From a checkpoint of a small mixture-of-experts model trained on Wikipedia: 192 SwiGLU neurons an expert, 2 picks a token.
Below are experts of layer 10 (counted from 0) of a mixture-of-experts language model. Rows are named gate (a neuron's input weights, with its number), up (a neuron's input weights, with its number) and show model dimensions 256-319. Each number is 500 + 50 x the weight over its row's rms, rounded and kept within 0 to 999. Numbers have three digits each.
Before each expert's rows: a language model's description of what the expert responds to. This comes from a sample of Wikipedia text that the model never trained on.

# expert 19
Description: Plain descriptive words after the or a in technical or descriptive prose, such as water, white, large, traditional, modern, grey.
gate0:453546493548502528510440494456516493434460464554512484478547472529593468517451531553466506501548486395465494527501559466590543519432490422476486555452524452495480573505446496474471452437457558
up0:581522472582501459585525437476430428502443540518504525539527539533476432500472493369497542503463487615484587483489394570501511521357502474520433630463490564448470511490519472453474567512549479
gate1:473460499482489425543443437497504455468525580493541513441571457485380493533456565471506479504396417454523472447430461492519516480554522536511606474543541510486355493458485493506531546570506465
up1:489503481540583482502606446481481496514512497510489491505514535537508451493525413500537481547519508506484493564434476444461419423464526494479489427566476576563547458473549494479569513493519506
gate2:623473552493535533553477484552491536540413482434558541503554429464568443523529500494406511490305342533530441496536464527445504583483452487467472413541527568443547504514539470447579501516554577
up2:487524560530479441541435534453516539509492570467500496489540428508388504536469519503601587551416542464457471527569504521448474546477444488452491475601560493499535543553526442425509535480505505
gate3:565520527447456418513564502372463539601450615518491500524476540517520532487545496436572651621498529530452561559456583531503560505449509571423471547522512471529500520472503493550528543529555562
up3:513496461590413440558559485423506483494421503447503564564559402511502506485448502537522373612479516498591555562521516583421501490475397402524485410458450471568541427556555533529504564540403501
gate4:442581474535619614537525447529509459530476463494495475510451516493523525415514565374519449459537474458493407588532476417552515550457512452469491504502435488575461524520491543550451452504559537
up4:520501562559482446522516449479486542488417499603512517488547592534600579556516549467489496446476499418540507469499515519533527521391532522444533535490427452572463468548505500526355458477488534
gate5:515421473437489583398568482502529458498480473473437518428507496521417472499487493563530611543467482553519507511598487467536455464461523628418552535490500444536525592569537506468420501467436533
up5:521492470532600497450544605537585418498550486560555540533543435420518495463485491473493539579488551506513440463483577526530481547449520537487490596473442425525595587486554520431449463500438505
gate6:510577426381503568467449563603614411519453394532477433447431433562565541473480447490554469513530439468480448499527531467514487522474542371517395511473520498520431575501534486517485610424502567
up6:549443468423441504557493524534560435477490455561491485531362496560538548511467538515443478452473518426479498483587615477466557477536511419553527473481498443557507601561465497432494529457512581
gate7:487438528497512515497557490505541550487502499464459551486453498496518479541559503483556500546455551481397488485527482552456556415628530395453480462527465658494634480591538528503514533550455537
up7:490533583454496623528478590489457488517588430501568538510382422519552533494565444488428550480498602487462488514453519513433454542450593470480510476437460506457497517420510588563568539372486458
gate8:414544425531469456570455440537473436527499568594474454510518509443496450547578529467526483447528540542471450495481582492617487467463522453426563422416549550517452501459528511605512461476470458
up8:562537510495527554497514452498606500452462477414517546539552525521539452453551492442513537480503490425497544541444424422526503526441576463539446541536462412515524525467488578489524539568502462
gate9:428488484520598434466348454457468425451581498506458485410473467497495553505520470481596547560553513468464500435441491435554556505480450528530568537549557519508555521547460527526555514456510450
up9:452523554526407567512550596373483532588472602459536489489456470550512501484464467507459428502526404499469503559569536443430522599490543505578459455430500492477547474480489569400457494433504465
gate10:561477576511434436516562509539562453542419481513483501495516479444531486434549492521429430464428521480532613444412420488488526462525519515544430457419488413532521507510543497512466563485532465
up10:530491666514493382521566532502564502506539492545557521493474472491402426477528486488380423560485483438470529462415394500432495457523568435544465511519511457563505541497556486560445521535456493
gate11:455478493512417605482416496412493539439492551471431494458559493481495465557446492594554534402482474438523535450449549433570496576508553509547492531490517516472511490477510509455518537539431513
up11:502547395543502481529453477487485498527577547518463481386523475527512463545573475550500505464507549517476434490533525567505529479449521507495470457514543558531513585486626439477483514529495489
gate12:472590565593520420485465516555559473498548558552488480552470526497453505574479520585488567618600633500566424488519527472455534542523439559529597486428523459516469541437513509483435472489497492
up12:444574551494522568539486537467517586540487458482573538478407444550407453383471524516495547481531499562447469547581503479475543530457562519547417514542497465448522473543570544460465489454488572
gate13:519485596532540496521450481519433550484461426527531535495556505503443481508486504478511522514498470500554487564530452547351335511452491490439522497457445546510508507437431469544478499533591511
up13:564425466482533485524497493532482582481444578483468483474471483548446520525479583520463575540498493504458502579482455543469554485508549559495510456562468518458416431508494479494519487532505511
gate14:489416478510540482479486418468585482563496430539467510457452421482425532461518445400573513500495467503437465462543505440511548579462481492452447512540564505517462484418476380425467442396599446
up14:509536520556482515541425466614494537536493429640432496453503460483482493507497463547520499451536447525475479481558446437620449454464567536406548510458472516532503449457446604450534408486506477
gate15:449467439468573566487453475588575553458494541556448515560509508516477554455485457583510485460522522497558513635527407582513408488495485525511500456570604558476474543548537466579466567489540476
up15:434505558511446510425541561435527545457469497512531562455543489526554496514457430541566493433473456423438491386461605501463500435517486492498501492493465490569442456452418612464556520471508476
gate16:481420452428606520545502456523543492478478508540495542471479535556486600514577537451498516512504494460502452472492502538525481533510549570514451570516521502511487431579485468512456463416556543
up16:527491463448382527531391398423548487484487519573577516472541488493515535524583438572384526479512508603488480484474495592475521542560442536433441476321512477502469551416474579527433461471555469
gate17:458439473384408485471516495516447504451490471466540512430463517512469518552418535539469486534476455442470568509501497550545577565393521560564475489538512444518519465466510462520533470544553529
up17:504443420457536507518504441486520454557523458436445494377420510547459517486509551537585430504561557395437526463421593521442514487519545450522581525552463463574474479514400499489553434500463489
gate18:474583468559552425424575530547497509508507480529541537451505464488444516549616477514398514482505480431421446489535491443537443530536412510525464525537502510437508514531568431512547623537515540
up18:491475541629499545528479495543649552522504376439525445513459497513563422475490514413559538488586532512508491488480473537518489376453578477511483576547547475504515445500534407496474462412510464
gate19:424548549574469513504502518528533501420441551488591431450533454519458603514547507511559483506515555512528502559571461520519495514532493453477528558545562545473573536507534533554537460547414516
up19:587590561509521503502525509495465547490550515515475465462405519556422507545551471482435479435558619573487422588551436540513409553526469453444596548525431546430574497525514505530540492517460399
gate20:581468516458482444461524545550412540536524480431498561483462471440465483464441471428469488495509491583518419443516452422408534478508479464504503504533391515458559357481502564414490427542508526
up20:512517548429450513555530520528496468424498514544452449563537490472506507514457526485501527474530489545576524444432467501524514473505460491491414529379512505566474452500476577514520532437474521
gate21:528513500496555600453529502544535453515474458607507436492465440474507424480482340551409531527559562512541540565461487590535593431542504499553382516495500487542526469440487524505526518450499558
up21:573501535469537431548455460480423596480533383407410504472525498451515530545428473465518477554581536545453477434511452474493569497524498519474533473550543554496450493541526519524450443429470566
gate22:535448486475546457481467535545457494509458605441507459501517512478467504486400535616508463491464499599513472520491440481436493566499487508492464509543570592576449437461581433497442542452470429
up22:548482449449507505414440441573487454528542595436462434418428468513484521513424541657521504551512460570487507486536397525437454509574452499486577493503545552442551514548495449449386503481545503
gate23:494507515492502497506524459538443511361460594468496497475467592423436564603525483572470552498496477447521542471587555397454529537455553498488498575527531446423397454486521531547540477388413405
up23:418459430510438395409533536604497524478503492477504474505548552601460538556516496512520570576577555500604479447543609483501484539508511434458467487470524502533517484508493481442507509523474405
gate24:497546374483464514543573505490502450456502540567397568518493526454459475483523488520510450452574500518500588509485511475483532490549580491531592501427526474470510514496506484512544559590496531
up24:455452562561536505452417543584531570538469444515511526482526500500491525487452520438475585613471468532551431487525549525505545520473479582519456463527449505519505504478581544450451451412500507
gate25:591369581453600408520495544528425527542499521441481495524505491325444435589426444519539546513539586547591497470482513455418426480484504472503500468511550529536436436504495569449533557481563470
up25:521495515404486524456497471499467498499478549440582456528472497500495516500540465596493433466523530516482527497558521578518521542519418455519440532510448467594525524447474622456493439488531483
gate26:537552367536542543390510580462466438536485528533575512582515504544529492510571445528589511433520532454461566488465437535465532442416479579485470457456520562485471463530468566551525548528449476
up26:549480471463472496481534415513537469543522472542436602491509489463458542576482521538454567519416556482580510540457580561479530485473558448477542528468437424452480486425467463480476449451475507
gate27:473481508499557482526531569680518414547477530494495575403467523455641494547501522498558393480401418526536492495592498571483483524492506509517504507520459495523455560559570481453420491481444495
up27:584527451493479427484514500598506407476503524424512483510491561486407453443386513510462553430435489503520510613492583496544508479485563589517493538541537513475444495493655421489364460508467558
gate28:473529460551419480452403519518536572549514574444526463505474489516528442403512526556490466530428560491495451462477524515495531489437502496499515471452517423501442461426472431469561534443479595
up28:499454521591523562414491522547472463524520492485467486559525463536431460464538463502509448533501425441538558611560381552500525556509401437543633529535504458474459591438470514522567471606511478
gate29:495434471493443517570465475475533547435506507471550518446515483462572490470409470544527523539490524472511495524520513563517519506532479545506427495577370477462490494483492540535462568557641433
up29:530451426427492496462468530564501447531518465550512469433602569506562476513395564550533518508371424515392504507503516646457457551534573568584537479524445441451461511522537470522444485603529577
gate30:477554448560527443469397594588525521607508588495476466544420571540507428485451485491442610447580442460562485466501437530429433554543569515510530520518476504420497491500576372499493553448465471
up30:483446479494413489541595505491494489484418568522504533459514481480546509470484492515504449489454581427538477544494522525431482452483542551496483504535458475538543547567391511511551496507488524
gate31:487404523550555545465498579510466503463535456515502557552480484495550513571496491530477453568604518470454476453531489541566584513496457491431507564515484479572472513449474482544479489526463590
up31:575587572518444454452462560503552494462497502505549515472529491517507486578490468503542463522522527519471482528421458512505498567508552480535438476541549444396482524461549482451580492473502419
gate32:510472498483481388466444624482493538526617571472498502541565436481455588432494475472462492434453568504518533491508540432513542518492496455550624506457613528499515477441570447470455530475559566
up32:424390529569505452474556566555385543592528458528525522481581528502547399567435484420481501497559552583531507453464531511457504479514486528497487525589479541640553447525560409455528433457532510
gate33:463394494570538536571497514394575524448543513509502493467461518507516554541488552470476503483510424472490492542486553539550441591434558549475522580542564390501428477483515472551496419575453533
up33:487488470527413505518509580440476439476554463464560502474503461535454458514531490567484441495513496471501531464462453597495540602539535532534433489488498531479457410447445641548562417471504592
gate34:539462580567574532470545538514561462622587463540554438484516545442507572510482618512538575446508589593485501500460479408450525491432480474429522581444607516505526489410458583550432514564447532
up34:520482544435521514489433555573487536532543424594503517507434518496445517475473533510596545404386509534445485617542563479467490551444530530465556552473586444445527539391443482460490566489493524
gate35:463520479511441545528431446501476538542539352433438438478477301477538496525493393445513502471456485481495488487529445509474464541509541425497452496482536520490551598455499498463526484534485458
up35:421554449569515517492463343578552506493525448498542392480508557509460433567447506528523456515522577488469538461549534486529495526456459508496475457458575591480458514566591528527526494518593527
gate36:450531498451563572493407595507540496483573418430533482462569469512541573424545471484473503498466554521512467513459536503496446507441488445539498495537531375470527532491548552497441472475495535
up36:468484491453444594520420491441581524550516475414474432474529548508544545489521487527587530413464521466564510460508496538473515595449516481533511395652567481489520456437513526481494500598451520
gate37:492491482493591529537492479505493468452497456574566463595417443468443576508530569518510445556558446473575443499389469441496505469457590504633465544401442513513532473478523449505551428485508488
up37:470481485503424462467451459567460462482510439578514396486501466449524486443391458560518519534422469474579492476515428502493468486533480456544467463504525500493495493376449540482459479522592423
gate38:515523537500555419561472440493492511485508479549480472423443437525499508559479532469506475501551422538464424468414527455522552469599380493469473571450491476545605511583435531464429524533549482
up38:448539493512472421388562441427518587460542473502613579526541481393599523493599584534445477481512509508498513531602401508482444468460441462485483497457507510532534527564515534587544496590432483
gate39:530491448484510467480553468460503563426448536543540521469538435471526501470423471456430447541548581472516474466455534440507469456517549527543569511532482515453467488462522418469523479565447516
up39:462455588501522516516450491557496528503473496385521530511414469456498532518558557536613509418514432581473430469608525501521502504461465363535487481514492495470439516539485626546503503519517499
gate40:474460579509525500549472509518582473484489621527555602514542474429558534467457496518438445428494471451492521451524513540460529508505484516543500512520456532425475439486472577563534542499489566
up40:510524525417544478511551480493504523567463511548526412360478482559449467440553561431492521515454410481520454572587522496463526472452507541502483459476617554468545592568489422519599498498466438
gate41:510580558539566415461559476535449501437546483505607544611477581573489486386519518461565583456458488491523428453571567542536504482478549559403532519467284453637429488473522565508598467483472453
up41:487463471464526515478541521497527458522578542475536535457519442486464565503472430570383496552529465552558525563534477534459526466532417548505452526498421507472506527503509395468385546533434501
gate42:489517480469437479493573472504477538508545545475459472547405492527431474415470513595492534547545467471492571521540562475534503486574418467459498488526471461528536457469479517572447572543529583
up42:531476482571484409492443417334515557435464454564532572450519478438393512495520487505468531511491522538519528484481418487458568513437588489526561527463502476498584491494500441436597440513465430
gate43:494480534491521525502477501525601517440492565455444431494477569422464403499670477608535525447515539514519537477444500538540553454540511504446485503500572472481544484571555562481437554547470448
up43:526587498585465476530545493569503518475414477452536422437490554502537483484434523523522390483529454571498444573518508544371464476489465463503442470485506526484490478505496450462561475488450489
gate44:460556522402518469533398514462468505517462521436501495517499557636465439478502536439558450461568419476480518491482486482516504437525527457452565559595520445428537519499453474469532451477412519
up44:503540446575493427529608579521618478505600524411522411374514437492451511544433467532475505427457609472544410506592480573445520493505537512519527448485534452369409479458497494497489459547512516
gate45:533526553566458518475534538450621461485477500498534507425487560518515434522520537500527570455380418626474475473487521538441440516437532438488501534524475485557509513435564528541419504490509540
up45:554524492500482483456515595504507585563511427510503486453546541497497433486494464476583577515466508499513468467556545513525465526445551473464557479456555460576586486499475522466398448598474553
gate46:501503491522508535534471455499464466506510503590530486522570491505563596451466513540495594564525451485545489478433493555512567492535548508560452524516477515556452536442506452500454422568581521
up46:508393500509488493515373516466541537547494529561453485556509449444481591454474471531431576530400486434510445506461450490473479500475484568528411561535518536494452519499512469559473441527525515
gate47:529503496515536499480468511464477426472481480481528515535493451500553455546574526590601402517589539456539430555558469551473481546572477436456586523478584508472511611451546542415446527465462471
up47:507570517463495417457451506446439552496512569516489526366462532507519589483470472488445579473419444489459539459501424494463482474440513523524417539489466447575502496542485421567561537423460566
gate48:544533478453510609450476512444522506538485520629479467441455466485552463511423537553476488477460474586555508515531460495620482519500554518511570458596496482498465545367552476453392528499500397
up48:415488590465492517533572388496486457424519416444501534486503532517500513469562511484482471461562497410432455523526504453511436441541407464416486561436442488473468571485412505401572440492524425